config = dict(
    hidden_act='swiglu',
    balance_bias=False,
    tie_word_embeddings=True,
    max_steps=6503,
)
Below are experts of layer 5 (counted from 0) of a mixture-of-experts language model. Rows are named router (the router's row for the expert), gate (a neuron's input weights, with its number), up (a neuron's input weights, with its number) and show model dimensions 0-255. Each number is 50 + 12 x the weight over its row's rms, rounded and kept within 0 to 99.
Before each expert's rows: a language model's description of what the expert responds to. This comes from a sample of Wikipedia text that the model never trained on.

# expert 3
Quantifiers and noun modifiers
router:49 44 57 41 51 42 46 69 36 55 67 52 39 29 70 60 62 34 38 49 58 32 45 48 53 42 61 34 31 40 37 40 30 48 46 50 70 67 45 50 46 78 45 52 76 21 52 54 61 63 45 73 50 46 26 36 40 58 69 53 55 56 40 38 52 18 56 44 39 44 63 26 46 68 53 56 37 62 33 49 44 73 55 55 54 47 60 52 32 61 71 26 57 49 58 66 46 53 55 56 38 56 55 48 25 72 53 34 42 53 50 58 42 65 49 49 56 53 50 56 74 45 49 49 52 74 64 56 54 58 47 43 62 55 53 63 52 58 53 49 50 65 56 35 67 51 37 38 55 20 51 42 50 41 41 29 47 40 52 30 69 45 48 65 44 38 57 31 63 56 37 41 13 63 34 57 54 44 72 59 38 49 64 56 55 66 54 69 56 29 48 35 72 68 38 47 56 51 55 46 78 62 30 55 45 40 37 54 44 62 55 21 41 49 68 48 54 57 63 41 44 40 54 57 50 53 74 50 40 37 40 35 45 81 43 43 34 53 16 43 46 64 46 53 69 35 49 71 63 43 54 56 47 43 38 39
gate0:58 63 41 69 53 57 42 54 41 59 64 70 66 45 40 29 54 28 34 44 62 71 68 67 57 69 62 51 57 39 81 48 38 39 57 62 39 48 30 47 52 61 41 41 36 50 49 69 64 47 56 31 50 60 60 50 40 68 65 55 59 53 57 57 31 43 56 57 50 52 59 46 38 58 42 44 35 51 43 26 46 36 54 47 41 68 41 63 53 50 35 52 34 55 60 66 46 58 47 44 52 61 49 62 52 51 60 40 51 41 31 54 54 64 65 40 41 24 39 52 38 74 57 69 49 44 46 79 72 69 52 50 44 41 74 57 66 41 44 25 58 75 45 43 34 45 41 44 70 44 39 40 51 49 30 55 44 56 41 46 54 58 57 48 64 45 57 52 73 50 46 52 38 81 21 63 40 40 40 52 31 70 60 56 56 37 41 56 39 36 53 29 55 48 31 44 65 55 57 22 46 31 37 42 34 52 56 59 42 25 54 48 49 48 66 55 66 62 68 52 50 56 48 50 46 67 36 54 37 62 35 62 50 54 55 25 37 45 61 73 54 61 39 47 51 31 64 45 37 44 48 64 21 47 42 54
up0:61 55 46 61 52 55 41 59 47 50 64 72 59 46 22 41 55 28 38 46 58 59 67 51 60 70 60 59 69 43 75 45 42 45 53 54 42 58 39 45 55 61 36 28 46 51 49 67 69 43 40 31 46 56 73 60 46 55 55 65 52 50 63 60 44 49 64 48 53 48 54 42 19 54 51 42 40 52 36 24 50 28 52 53 34 60 44 58 62 44 37 58 31 60 53 67 43 54 46 46 53 53 56 60 56 53 51 43 52 44 23 52 52 53 68 51 47 30 34 53 38 72 57 74 58 57 54 69 78 55 50 38 34 41 66 53 70 46 41 38 59 62 48 42 39 42 39 53 65 41 41 38 58 42 25 48 56 53 49 34 52 56 53 58 71 39 56 48 69 50 43 45 49 88 21 51 35 42 35 47 38 62 52 48 53 32 58 50 38 43 59 31 49 41 21 45 57 54 52 31 40 32 48 46 32 43 61 56 34 27 45 47 60 52 53 53 70 56 62 63 50 44 54 59 32 71 31 55 42 53 43 59 49 50 51 29 43 53 63 69 53 46 41 49 67 31 55 60 38 43 60 45 23 40 46 57
gate1:45 46 43 58 66 40 35 80 47 62 55 60 43 57 29 47 65 52 67 69 42 51 75 59 69 60 36 48 18 63 71 36 57 34 44 46 51 48 35 48 58 62 48 53 48 57 40 54 30 52 40 52 35 75 48 50 50 58 64 53 29 73 33 50 46 39 47 61 46 28 65 43 50 36 48 32 43 60 31 53 39 40 53 56 59 54 35 56 34 48 40 42 43 59 58 66 41 48 61 55 32 36 74 39 43 74 40 47 45 42 35 40 67 52 40 46 59 69 31 66 45 69 44 43 39 33 53 42 43 53 43 61 48 60 38 52 50 54 47 30 52 52 63 49 45 44 47 66 53 59 49 44 50 53 41 50 31 56 50 51 65 39 73 35 51 52 45 49 49 46 42 50 56 53 45 39 61 68 40 47 54 37 51 72 30 67 55 57 42 62 40 47 66 48 37 60 32 62 38 48 43 35 55 50 46 73 53 58 79 43 57 45 60 45 47 77 42 66 54 55 71 55 44 48 60 49 78 48 62 66 69 55 41 58 43 46 38 44 83 47 49 50 31 70 46 41 38 40 39 37 34 37 41 65 52 46
up1:54 54 62 47 58 37 56 51 42 60 48 60 60 47 41 49 39 79 48 57 39 44 76 60 66 52 48 55 38 48 41 23 49 48 51 47 46 45 43 40 35 55 43 42 61 66 36 52 42 57 30 49 41 52 40 34 60 46 49 65 47 59 38 61 29 58 57 61 52 44 44 27 44 36 65 65 59 27 29 69 37 48 49 53 55 61 48 50 22 61 47 34 70 57 63 49 54 55 51 56 57 45 70 32 39 68 27 41 49 58 60 44 53 49 48 43 31 28 39 47 73 50 53 46 50 31 34 37 56 59 39 67 35 73 41 58 53 57 41 41 43 35 52 37 17 44 42 76 35 47 53 55 61 52 65 41 35 40 68 33 53 44 56 35 49 48 43 40 47 49 29 25 51 41 36 41 85 73 35 44 46 38 45 53 46 55 62 46 54 56 51 54 63 37 75 69 29 42 47 51 31 43 59 45 45 66 27 47 71 40 50 61 51 48 59 54 41 56 54 55 68 39 41 47 49 49 64 50 55 52 68 48 39 56 39 54 36 45 62 66 45 40 60 64 37 19 57 37 45 64 70 43 42 46 42 52
gate2:62 44 60 39 44 40 47 65 43 40 50 56 65 52 62 58 30 63 36 53 60 70 54 65 55 45 48 67 76 66 27 40 55 68 72 50 45 48 46 37 55 56 65 48 36 49 50 44 42 66 63 36 50 51 46 52 26 46 44 50 45 44 55 35 47 57 48 54 60 26 32 22 75 60 53 54 44 48 49 54 32 58 45 57 42 63 29 51 67 64 37 61 49 38 54 69 60 83 47 54 54 43 49 56 58 38 36 47 60 38 70 60 71 58 61 43 45 55 39 44 39 43 43 54 47 48 29 65 58 56 56 56 52 37 44 70 34 43 65 36 47 42 42 50 46 57 48 52 61 55 35 46 65 42 45 60 48 30 58 41 34 43 37 46 38 38 30 38 41 43 23 43 68 47 38 61 59 34 45 39 62 56 52 46 51 61 70 59 39 49 41 45 61 36 51 64 45 71 59 42 66 56 06 54 32 33 42 63 59 41 55 58 43 33 44 61 45 45 68 51 65 44 46 48 59 46 44 63 66 38 61 50 23 68 61 66 52 55 43 68 35 63 32 50 65 12 64 34 73 41 50 58 15 39 57 40
up2:37 61 45 54 51 62 44 31 57 59 53 49 42 56 45 48 56 35 67 44 44 48 46 47 55 59 68 36 31 19 76 56 50 32 34 60 61 46 39 68 43 33 55 53 63 44 50 41 53 44 46 51 51 51 60 43 78 45 62 63 57 41 38 73 67 39 67 58 44 58 55 76 19 40 41 58 61 54 39 48 73 39 69 38 58 39 71 50 43 48 71 51 51 60 43 43 55 14 63 49 46 55 51 44 39 64 42 66 32 59 28 40 38 46 37 60 45 47 57 43 66 45 31 51 75 60 56 41 42 44 47 38 59 56 67 37 61 53 40 64 55 42 82 49 52 50 44 49 64 46 62 62 34 50 56 42 47 66 48 58 62 60 43 54 43 67 90 64 62 60 52 49 29 46 68 39 35 72 50 39 26 39 40 64 48 41 24 34 55 40 59 43 52 63 45 43 39 31 41 52 43 44 89 62 62 56 61 36 44 64 43 49 62 52 48 48 49 44 29 44 47 79 48 63 38 45 56 31 38 84 48 49 73 49 37 28 55 64 56 45 51 61 65 47 36 81 35 82 31 52 44 39 65 69 42 64
gate3:44 32 44 62 54 36 62 30 41 50 59 43 37 48 56 35 35 37 41 69 51 46 59 37 54 56 35 41 24 47 48 49 55 46 50 59 36 55 39 42 44 70 36 49 60 51 59 42 29 44 46 52 38 79 40 49 48 29 54 11 63 33 60 46 52 61 49 58 65 52 44 69 53 49 40 64 58 60 48 66 42 55 41 63 53 64 58 72 25 64 51 47 52 59 47 69 27 60 35 55 43 57 48 43 36 38 51 35 48 46 57 67 44 51 55 57 32 54 59 63 61 46 75 53 38 36 55 69 51 84 53 51 30 57 61 64 39 19 29 46 44 51 25 28 37 56 50 32 53 52 38 42 47 65 29 32 51 57 48 32 36 61 54 57 55 45 53 46 46 36 50 42 60 49 50 62 55 57 36 53 52 53 41 39 56 59 61 63 47 69 60 34 58 62 52 62 47 30 50 45 24 48 41 56 58 64 73 37 83 55 44 47 59 37 62 65 56 25 46 35 45 62 50 54 44 25 56 45 53 46 56 46 41 53 70 45 53 51 62 72 60 69 58 77 55 45 49 49 47 47 32 28 63 72 35 59
up3:64 58 50 53 41 60 34 59 61 45 27 59 50 55 48 63 65 58 51 45 57 62 46 65 48 41 54 57 90 60 46 55 44 55 45 37 62 38 48 58 34 43 48 55 35 46 30 49 51 66 49 57 62 26 59 53 51 80 31 69 44 64 40 62 65 39 43 51 28 43 66 41 47 51 69 47 35 48 43 42 60 47 73 35 55 45 55 27 71 35 52 55 54 37 65 44 73 36 71 34 60 38 33 61 53 44 46 72 68 47 48 31 47 54 52 45 64 53 35 29 39 62 39 55 67 71 52 31 41 24 48 43 73 43 55 27 44 90 54 41 56 53 69 81 59 60 56 68 49 52 55 57 49 34 63 65 63 42 48 69 69 36 49 39 46 55 38 60 53 62 44 55 42 51 51 48 54 32 45 47 45 47 43 67 47 44 47 41 63 32 40 54 33 39 53 38 49 59 45 45 77 55 61 42 47 46 45 59 27 45 50 50 51 68 41 37 38 62 52 79 49 43 56 38 57 41 50 47 52 55 43 68 61 58 35 58 44 34 47 37 35 32 35 34 49 39 52 42 70 44 77 65 39 37 62 38

# expert 25
Past-tense verbs
router:61 56 61 47 52 39 57 44 44 44 44 69 45 66 47 50 93 45 41 37 42 53 53 58 53 46 61 56 42 33 63 56 40 25 54 31 61 38 49 33 51 66 40 24 75 62 54 27 32 51 53 63 60 78 43 32 58 63 71 41 63 43 58 48 49 30 61 65 51 71 68 53 30 37 61 49 55 61 44 63 47 56 69 37 50 61 37 59 50 53 54 59 67 64 60 26 87 61 71 47 42 56 51 58 42 51 52 42 65 58 50 59 57 52 63 65 82 46 45 40 59 52 39 45 68 45 40 54 66 77 64 68 63 46 38 46 47 33 39 43 28 64 55 55 40 44 66 66 54 65 54 51 50 53 49 43 38 49 64 70 48 57 52 44 74 61 50 59 54 43 27 52 62 44 25 48 46 72 41 64 46 54 34 66 63 62 37 53 54 48 25 57 36 38 33 49 33 56 56 41 47 52 48 61 70 48 59 58 50 49 49 33 52 52 46 47 78 42 49 71 56 52 55 66 48 62 57 49 51 45 38 52 49 65 65 79 51 37 61 41 44 40 41 48 58 42 44 51 56 34 78 48 36 59 30 58
gate0:61 44 65 40 53 74 56 41 57 45 46 37 63 40 34 47 45 43 31 53 48 53 40 53 50 56 55 59 38 58 69 61 63 30 58 48 61 53 40 39 71 63 56 32 45 31 49 46 43 70 72 50 78 24 60 55 41 58 60 53 47 39 77 59 73 66 65 40 42 40 49 56 29 41 66 40 48 54 37 54 70 44 64 47 36 27 45 51 52 55 44 72 39 69 52 70 45 48 37 47 40 32 43 47 31 42 48 60 39 54 36 52 46 58 74 48 53 46 60 56 48 40 47 48 51 66 41 45 56 62 48 56 46 39 42 35 58 61 57 40 32 37 40 56 27 41 39 62 58 42 49 28 38 53 40 47 42 36 60 45 48 25 53 46 53 62 40 56 43 36 62 25 48 34 55 46 33 21 51 45 49 29 43 51 68 60 56 63 49 47 48 61 36 14 63 52 23 68 50 55 46 43 42 45 48 60 63 47 47 54 74 43 51 70 48 46 34 34 42 67 29 52 61 54 50 47 49 46 57 55 36 21 43 58 51 28 53 68 53 52 55 48 58 61 68 61 45 39 63 42 46 60 23 69 57 40
up0:54 37 69 43 49 69 57 58 60 45 49 53 70 54 43 51 52 40 31 47 52 43 43 43 39 48 49 59 40 55 76 70 51 37 69 50 70 55 40 42 76 61 64 49 45 37 39 46 51 69 65 45 73 31 54 60 42 53 63 49 42 32 68 55 83 63 72 36 51 35 49 54 27 48 66 46 43 55 49 52 69 50 60 53 28 37 51 44 30 56 43 74 45 64 59 73 41 55 46 57 34 33 41 52 40 48 46 56 45 56 34 55 39 50 81 44 46 55 62 55 47 41 50 39 51 64 27 44 64 71 44 50 50 30 39 34 54 55 54 39 36 31 44 56 30 31 39 67 56 49 42 30 48 49 37 56 57 33 56 40 40 33 55 42 49 64 49 51 36 40 67 45 46 38 53 44 35 18 54 55 50 24 36 51 61 61 68 60 45 45 50 59 35 26 54 55 15 59 52 56 47 38 30 40 50 48 53 35 46 56 65 41 57 69 56 45 36 42 49 50 35 52 66 59 59 51 43 40 37 61 34 26 52 64 43 36 52 73 58 54 43 47 51 59 61 68 52 29 58 52 42 62 17 66 61 48
gate1:68 52 64 66 30 68 60 60 46 49 30 44 53 52 45 60 71 46 45 68 52 56 53 44 51 60 48 37 60 40 62 53 54 54 53 54 49 47 41 35 42 36 37 49 39 52 41 56 58 50 57 47 37 44 52 36 70 58 28 68 72 52 52 59 59 57 76 37 43 44 81 40 53 35 36 53 30 59 31 49 57 48 56 48 64 61 49 34 37 43 27 33 47 65 31 52 72 44 39 47 53 52 42 75 49 42 51 54 68 50 40 43 62 77 52 64 48 28 38 42 40 51 58 65 60 34 49 56 49 70 55 61 45 32 25 56 28 52 44 48 44 71 53 42 36 60 60 64 24 30 52 54 52 58 30 50 38 53 28 55 58 46 26 53 46 56 22 64 57 59 27 44 35 64 71 69 51 48 36 48 56 47 25 31 51 38 51 39 60 40 66 51 44 36 45 53 44 39 58 40 57 76 58 80 59 57 49 53 41 57 32 28 38 54 61 55 50 48 53 51 59 44 52 64 35 72 59 62 66 39 47 29 58 49 40 59 54 56 37 62 37 46 31 68 55 32 55 55 30 42 67 65 62 68 54 54
up1:55 63 53 55 65 34 58 40 56 44 75 63 66 45 54 39 55 41 52 35 60 30 53 62 44 42 68 58 32 49 62 56 52 38 49 40 64 61 41 71 23 45 65 57 51 46 64 32 52 53 55 45 47 38 61 66 36 50 41 55 65 51 47 48 74 51 28 54 50 57 18 58 44 67 52 60 75 50 57 62 50 38 39 36 25 52 44 64 33 42 39 59 46 52 61 63 27 65 26 59 71 52 57 39 62 66 69 53 49 47 60 46 63 34 58 39 39 32 54 42 70 34 53 52 36 41 40 54 45 47 20 35 39 69 69 59 51 49 66 47 26 52 64 71 42 56 44 49 74 67 43 52 51 49 66 46 62 46 44 41 38 56 57 64 76 35 45 65 30 53 55 45 44 42 49 60 56 45 55 38 60 46 67 52 57 67 45 52 43 53 48 55 32 64 56 69 42 53 28 55 37 41 61 35 38 50 55 54 42 56 54 63 62 67 44 50 50 47 68 40 47 63 50 29 55 34 40 40 33 67 56 45 47 41 61 46 47 68 27 59 60 53 66 40 34 57 53 44 64 60 37 66 31 39 45 56
gate2:47 45 48 54 46 36 32 51 24 44 66 50 51 38 30 63 54 48 34 43 55 57 46 47 65 61 65 60 55 48 46 46 75 68 54 55 39 36 42 51 68 62 48 47 71 75 50 48 42 61 64 66 26 57 27 40 45 51 42 52 47 59 50 39 33 57 40 39 38 55 36 52 56 49 56 46 40 68 32 44 56 49 50 45 40 37 56 55 42 51 57 59 37 54 64 66 70 52 60 52 31 60 35 57 53 58 35 65 54 52 49 49 35 42 39 47 44 58 19 54 30 64 52 40 48 46 47 44 46 55 61 49 36 36 59 50 34 33 50 62 43 38 56 61 75 55 35 73 55 49 26 53 72 68 53 61 56 58 48 59 44 33 62 73 23 77 55 44 52 48 38 57 60 69 64 41 66 59 50 27 55 61 53 61 28 37 48 49 65 46 37 48 45 61 32 76 65 44 70 48 57 54 38 49 49 43 44 39 68 25 38 79 49 44 27 33 46 58 47 43 43 48 32 44 36 47 52 59 35 31 50 69 59 68 58 50 37 53 42 56 34 22 34 42 52 50 42 51 59 39 47 22 49 48 62 62
up2:52 56 44 53 54 49 73 45 73 58 39 61 43 51 64 30 39 56 62 67 40 42 58 46 38 40 32 40 40 53 50 55 42 45 46 41 56 75 61 50 30 26 52 34 26 31 56 48 59 48 34 37 70 57 64 59 49 39 61 44 52 54 52 62 57 33 35 56 64 47 62 43 44 44 43 44 57 35 67 66 48 61 49 57 50 51 50 45 56 43 44 45 58 47 34 30 23 41 46 39 71 43 64 50 47 46 50 42 50 42 64 39 58 64 59 50 65 43 76 62 65 48 53 61 40 62 53 43 53 50 46 45 60 74 42 61 60 67 39 44 64 53 47 47 35 41 52 28 56 53 79 56 38 29 67 30 49 36 41 50 44 61 45 22 82 26 46 65 50 43 49 43 42 36 39 54 42 39 43 63 42 41 40 31 54 53 62 45 42 59 49 49 61 38 66 26 31 55 28 50 46 50 54 58 62 40 66 57 38 76 65 25 51 54 66 77 50 34 55 41 46 54 75 74 67 63 50 45 55 68 52 22 42 34 41 47 70 41 49 40 60 61 58 58 43 45 47 49 43 51 54 67 58 55 46 39
gate3:34 44 68 56 83 52 37 34 36 51 65 35 44 76 48 50 44 37 59 44 57 72 62 50 54 22 74 54 34 55 61 37 53 55 63 50 60 44 33 47 60 40 63 46 50 40 66 52 44 54 49 43 47 43 64 30 38 30 53 47 61 53 65 60 45 30 37 38 47 51 49 63 28 40 51 60 58 39 64 40 43 74 37 53 38 38 23 68 48 57 19 65 59 74 59 23 51 57 49 57 38 61 55 50 55 36 50 43 45 58 65 37 56 58 54 56 41 34 52 41 45 44 42 42 37 53 50 56 68 52 47 51 46 58 63 54 50 46 43 40 45 80 35 30 47 36 47 62 62 52 37 43 41 37 55 53 60 39 28 30 32 48 54 40 35 40 52 39 48 41 50 55 49 50 45 49 42 64 29 29 28 64 49 42 46 44 48 56 51 46 48 66 49 25 16 42 47 67 37 58 46 68 37 54 31 67 53 43 20 36 50 44 69 43 74 59 41 53 44 42 48 54 66 46 69 59 40 40 45 61 51 25 40 34 70 61 46 55 83 63 56 63 49 52 27 67 34 58 42 69 60 31 50 37 40 50
up3:40 59 63 66 80 50 42 46 40 61 65 39 54 80 54 64 47 41 55 69 51 74 61 40 42 29 61 44 41 57 49 47 60 53 61 49 57 43 31 45 55 36 60 50 55 39 61 45 56 54 55 42 37 51 75 43 34 22 42 51 66 43 51 57 47 37 33 39 72 59 41 56 38 41 53 68 48 43 57 32 45 70 40 50 46 43 28 59 44 65 22 48 65 58 69 31 51 47 67 60 44 65 48 49 57 58 59 25 57 57 55 42 43 77 68 64 43 36 42 42 41 53 38 52 28 51 36 60 70 52 36 58 43 51 70 62 39 59 35 37 56 69 38 33 45 43 38 51 59 52 36 39 57 45 73 52 51 23 31 44 28 56 51 41 41 55 61 21 37 35 42 65 44 49 55 59 40 66 25 25 34 52 56 54 45 42 57 59 58 47 61 60 39 32 26 46 47 63 42 50 50 67 50 55 34 58 50 48 43 46 53 59 65 45 71 64 51 42 41 31 47 65 68 51 82 60 24 36 48 46 52 31 27 37 63 61 36 62 81 51 53 70 49 71 21 69 36 60 51 53 62 35 49 50 36 34

# expert 31
Adjectives and suffix pieces
router:52 63 47 53 42 35 47 70 40 40 54 47 41 78 44 54 51 43 54 55 46 45 67 55 61 44 47 59 50 53 46 67 59 37 58 49 56 32 37 43 31 50 61 49 62 45 34 36 57 51 59 58 55 60 47 69 62 53 72 40 30 39 61 55 44 43 48 75 52 46 67 46 31 56 25 62 36 60 58 48 55 60 25 56 37 44 37 60 60 27 61 47 31 38 45 53 49 51 64 41 64 64 38 82 33 58 53 70 38 55 47 59 57 46 62 51 56 59 41 42 42 52 54 69 49 51 42 70 54 34 48 52 26 57 49 67 53 68 51 45 36 57 66 42 37 60 45 42 61 50 45 65 37 42 32 50 99 57 78 34 45 33 74 49 44 22 56 32 50 36 49 45 47 66 41 35 49 45 39 65 34 51 47 46 47 41 67 54 58 67 47 33 65 64 62 49 47 39 43 46 55 35 43 38 67 49 61 49 39 67 38 46 57 53 47 36 51 39 49 44 38 45 54 60 25 48 38 40 49 47 76 29 61 42 55 50 50 66 35 49 55 58 42 64 52 73 59 43 64 62 31 61 30 71 46 70
gate0:45 42 42 38 41 54 41 81 60 50 63 60 36 59 47 35 48 44 36 41 43 65 67 50 44 63 51 59 59 46 45 54 54 74 47 46 63 73 62 50 62 46 54 43 47 44 41 39 26 62 36 65 36 50 41 50 61 41 47 48 44 56 55 28 76 40 51 44 62 57 61 45 55 64 42 49 53 39 65 49 58 24 35 30 57 51 33 65 46 66 41 47 44 51 70 63 58 66 40 56 56 56 48 35 43 43 66 27 66 54 48 53 46 52 66 42 69 54 43 57 33 57 48 55 55 41 57 60 50 39 40 53 53 68 45 59 44 35 43 58 45 54 84 52 51 49 25 53 46 42 38 50 54 40 54 41 43 41 55 44 55 50 67 46 63 49 61 59 64 26 58 35 44 35 47 55 55 37 56 58 52 47 54 54 49 53 52 35 58 37 81 68 43 57 72 63 71 34 41 48 46 33 70 76 59 37 70 50 43 58 67 72 44 25 53 55 42 72 59 57 54 43 33 42 46 33 54 49 50 40 61 42 58 49 38 41 34 36 45 54 57 47 54 59 50 58 27 65 48 51 57 43 45 83 62 48
up0:39 39 40 27 42 54 30 79 63 50 63 55 37 56 46 39 50 45 44 38 49 62 65 46 53 59 49 57 59 40 54 63 51 74 47 50 62 60 64 55 68 50 48 45 43 40 35 31 37 58 32 60 37 53 36 56 65 52 38 47 47 66 59 33 70 31 53 47 69 63 54 40 43 69 43 51 46 40 67 52 57 24 30 34 54 52 30 59 56 57 43 48 36 47 70 65 48 84 46 58 59 54 54 43 48 30 67 25 67 51 52 44 48 49 75 49 58 53 40 62 38 57 50 61 54 51 58 61 43 39 45 53 40 62 41 55 39 26 41 53 55 60 86 48 50 50 30 61 40 43 36 58 61 52 50 47 35 44 52 42 53 53 72 43 65 48 56 69 62 20 71 41 52 39 51 60 49 38 65 54 54 49 49 46 44 53 48 35 49 38 65 66 41 56 62 72 66 41 38 54 48 37 74 75 64 33 77 44 49 50 62 81 46 33 57 60 35 76 58 56 46 47 39 44 38 34 63 58 58 56 59 46 60 44 47 50 36 42 49 58 58 44 41 54 39 47 32 62 54 54 60 50 50 72 66 55
gate1:47 54 59 57 35 42 42 48 30 50 66 35 64 53 46 46 70 46 47 10 72 36 39 58 50 41 45 31 39 51 46 19 46 51 47 51 53 48 68 33 66 40 44 66 36 60 47 53 52 45 55 32 46 51 74 37 61 72 51 50 38 65 61 46 83 53 47 71 34 62 44 54 73 55 26 49 60 82 62 36 41 57 40 16 50 52 22 54 46 47 35 32 38 44 56 58 71 37 21 48 42 66 40 57 52 52 58 56 71 73 62 52 50 28 52 49 39 58 58 49 42 69 48 47 80 37 20 60 54 61 40 50 45 56 43 58 52 35 52 60 48 57 51 63 56 38 31 65 57 52 62 50 43 28 50 42 68 48 77 20 49 42 49 46 62 64 58 47 32 55 41 20 53 46 27 67 42 63 64 49 54 43 51 55 65 70 44 62 50 50 38 50 52 53 68 71 48 48 68 49 59 55 48 46 46 44 51 52 47 65 46 56 68 49 65 61 32 49 55 61 67 63 65 41 26 57 43 38 49 50 43 49 40 50 55 57 60 40 49 48 28 43 33 22 58 35 49 88 40 65 40 59 26 63 52 63
up1:42 64 33 52 41 72 66 59 54 43 62 53 40 55 54 42 60 38 56 68 62 52 66 53 66 54 54 63 49 56 30 63 47 51 69 36 53 51 50 31 46 78 53 38 39 49 44 54 39 44 62 66 38 45 52 40 55 58 50 56 56 63 38 39 44 51 58 49 69 33 69 62 23 43 68 32 51 52 50 57 38 55 67 45 51 53 63 48 40 49 44 41 61 67 49 75 50 64 58 43 38 62 34 49 33 41 49 17 42 25 23 47 58 59 78 37 56 32 54 68 44 38 38 43 55 76 70 48 39 45 57 38 80 51 41 46 60 66 41 49 42 51 47 57 44 45 69 58 55 46 44 32 53 63 57 61 44 65 27 64 42 72 37 46 42 29 46 67 55 43 30 59 49 78 37 39 61 48 51 52 49 39 37 43 35 46 56 65 62 62 57 49 35 62 51 37 61 59 50 46 42 33 28 47 43 64 41 48 36 61 47 32 47 46 53 43 44 58 44 39 30 50 64 68 67 65 50 62 27 51 37 46 69 69 53 39 57 45 45 41 61 68 61 58 50 61 44 44 60 29 61 41 37 48 52 28
gate2:59 38 62 56 42 56 33 51 61 61 29 57 36 60 53 60 54 64 51 30 46 50 42 59 59 36 54 53 59 58 74 87 67 49 52 58 64 12 50 44 41 53 70 37 62 72 60 48 35 31 52 50 28 57 46 62 43 28 41 54 48 50 42 42 40 43 60 62 69 45 33 51 55 42 45 72 66 47 67 26 52 22 44 34 62 52 37 32 57 42 62 47 34 51 43 60 47 53 55 47 20 63 58 36 51 46 38 60 51 60 47 54 29 62 51 47 63 67 50 48 65 46 63 66 80 50 53 57 27 44 41 42 42 71 57 61 45 49 73 55 66 55 48 38 52 54 42 64 65 52 30 56 58 57 65 55 42 37 27 65 21 39 41 50 27 57 54 66 51 72 36 45 42 67 65 51 25 28 45 65 50 35 32 61 33 30 68 54 34 48 31 43 53 40 63 49 48 51 29 64 58 60 41 49 36 43 54 75 54 49 58 50 33 45 53 42 62 66 69 40 45 51 34 61 58 37 52 52 56 75 45 44 66 57 43 62 67 67 51 48 39 50 62 13 58 51 46 56 52 56 55 32 51 62 48 50
up2:42 45 48 45 25 51 79 52 40 55 50 38 56 37 45 36 47 52 68 58 38 46 43 47 65 50 44 57 62 30 34 47 43 63 50 55 38 60 42 59 40 55 12 45 38 33 28 62 65 52 38 58 59 63 53 62 54 63 52 50 44 42 71 62 45 54 62 47 36 40 52 51 23 60 36 48 57 63 37 67 47 78 38 74 54 57 54 47 58 55 36 56 56 44 64 47 62 39 43 45 72 49 43 59 41 51 77 56 66 64 47 63 61 30 50 35 38 48 52 37 45 47 48 41 35 22 52 36 70 52 62 42 62 25 40 44 37 50 33 41 44 35 44 55 65 38 42 51 55 50 44 42 37 36 44 51 80 58 61 32 74 57 77 67 84 34 50 50 50 22 54 51 44 30 41 62 61 66 64 60 32 62 43 36 55 62 30 45 61 63 71 46 38 56 33 51 57 49 38 25 38 44 57 31 57 57 59 36 40 58 42 66 65 52 62 47 55 29 65 62 61 44 51 53 50 38 46 60 41 36 43 47 40 38 55 45 32 35 27 37 46 76 50 62 31 44 45 32 43 62 45 38 54 22 51 63
gate3:44 48 55 57 34 42 51 58 55 60 41 57 25 50 37 31 60 33 53 54 43 47 57 79 63 47 71 64 42 39 36 57 51 58 42 42 58 43 43 35 40 48 61 46 67 54 46 49 41 56 39 59 72 56 58 56 66 49 70 65 41 57 37 57 48 39 48 38 69 59 57 46 53 39 32 67 53 24 66 37 36 52 26 53 57 54 25 43 37 33 24 55 66 56 51 55 55 54 43 46 56 60 60 59 81 53 37 50 52 44 58 49 57 62 46 32 56 59 29 45 76 40 50 57 46 49 52 58 46 56 53 72 63 43 50 57 54 35 42 55 44 68 47 42 41 61 46 57 67 57 46 70 48 35 50 53 51 47 48 43 38 61 65 64 41 33 59 47 41 56 49 48 77 53 42 37 49 56 61 57 45 53 40 71 57 41 39 43 48 29 42 65 43 42 43 60 47 42 30 53 69 30 48 39 42 63 60 67 48 57 67 39 45 53 57 56 45 43 40 54 55 54 29 57 50 52 54 48 68 15 18 43 49 51 55 73 37 59 60 55 56 59 49 24 43 63 41 50 38 46 71 51 08 19 46 52
up3:41 56 45 54 28 40 46 68 60 55 33 50 24 45 39 38 50 31 51 55 45 51 61 83 57 43 59 62 44 36 44 61 56 56 31 36 60 42 50 37 39 57 62 46 58 53 47 49 44 51 45 57 71 54 61 59 54 59 72 60 43 61 41 59 58 46 43 35 62 62 50 40 56 40 32 63 50 24 57 48 45 57 39 53 45 57 28 41 49 30 26 53 59 61 49 52 58 55 43 38 58 57 56 56 75 47 33 50 50 44 56 48 53 63 54 36 53 54 29 41 75 42 46 61 39 51 49 58 43 63 55 83 58 33 52 66 47 34 40 51 48 79 52 39 42 55 42 52 62 63 41 73 51 38 57 53 57 45 49 45 39 64 57 59 42 36 51 43 46 57 50 46 72 47 42 35 61 64 66 62 45 51 42 65 58 49 43 42 50 35 34 76 40 47 45 58 46 52 37 63 67 24 43 43 40 66 57 67 36 58 68 36 40 56 66 59 55 47 45 52 54 57 33 52 50 47 59 41 65 24 29 47 36 46 48 78 39 56 62 54 59 61 42 27 39 69 38 47 38 52 73 57 12 17 43 47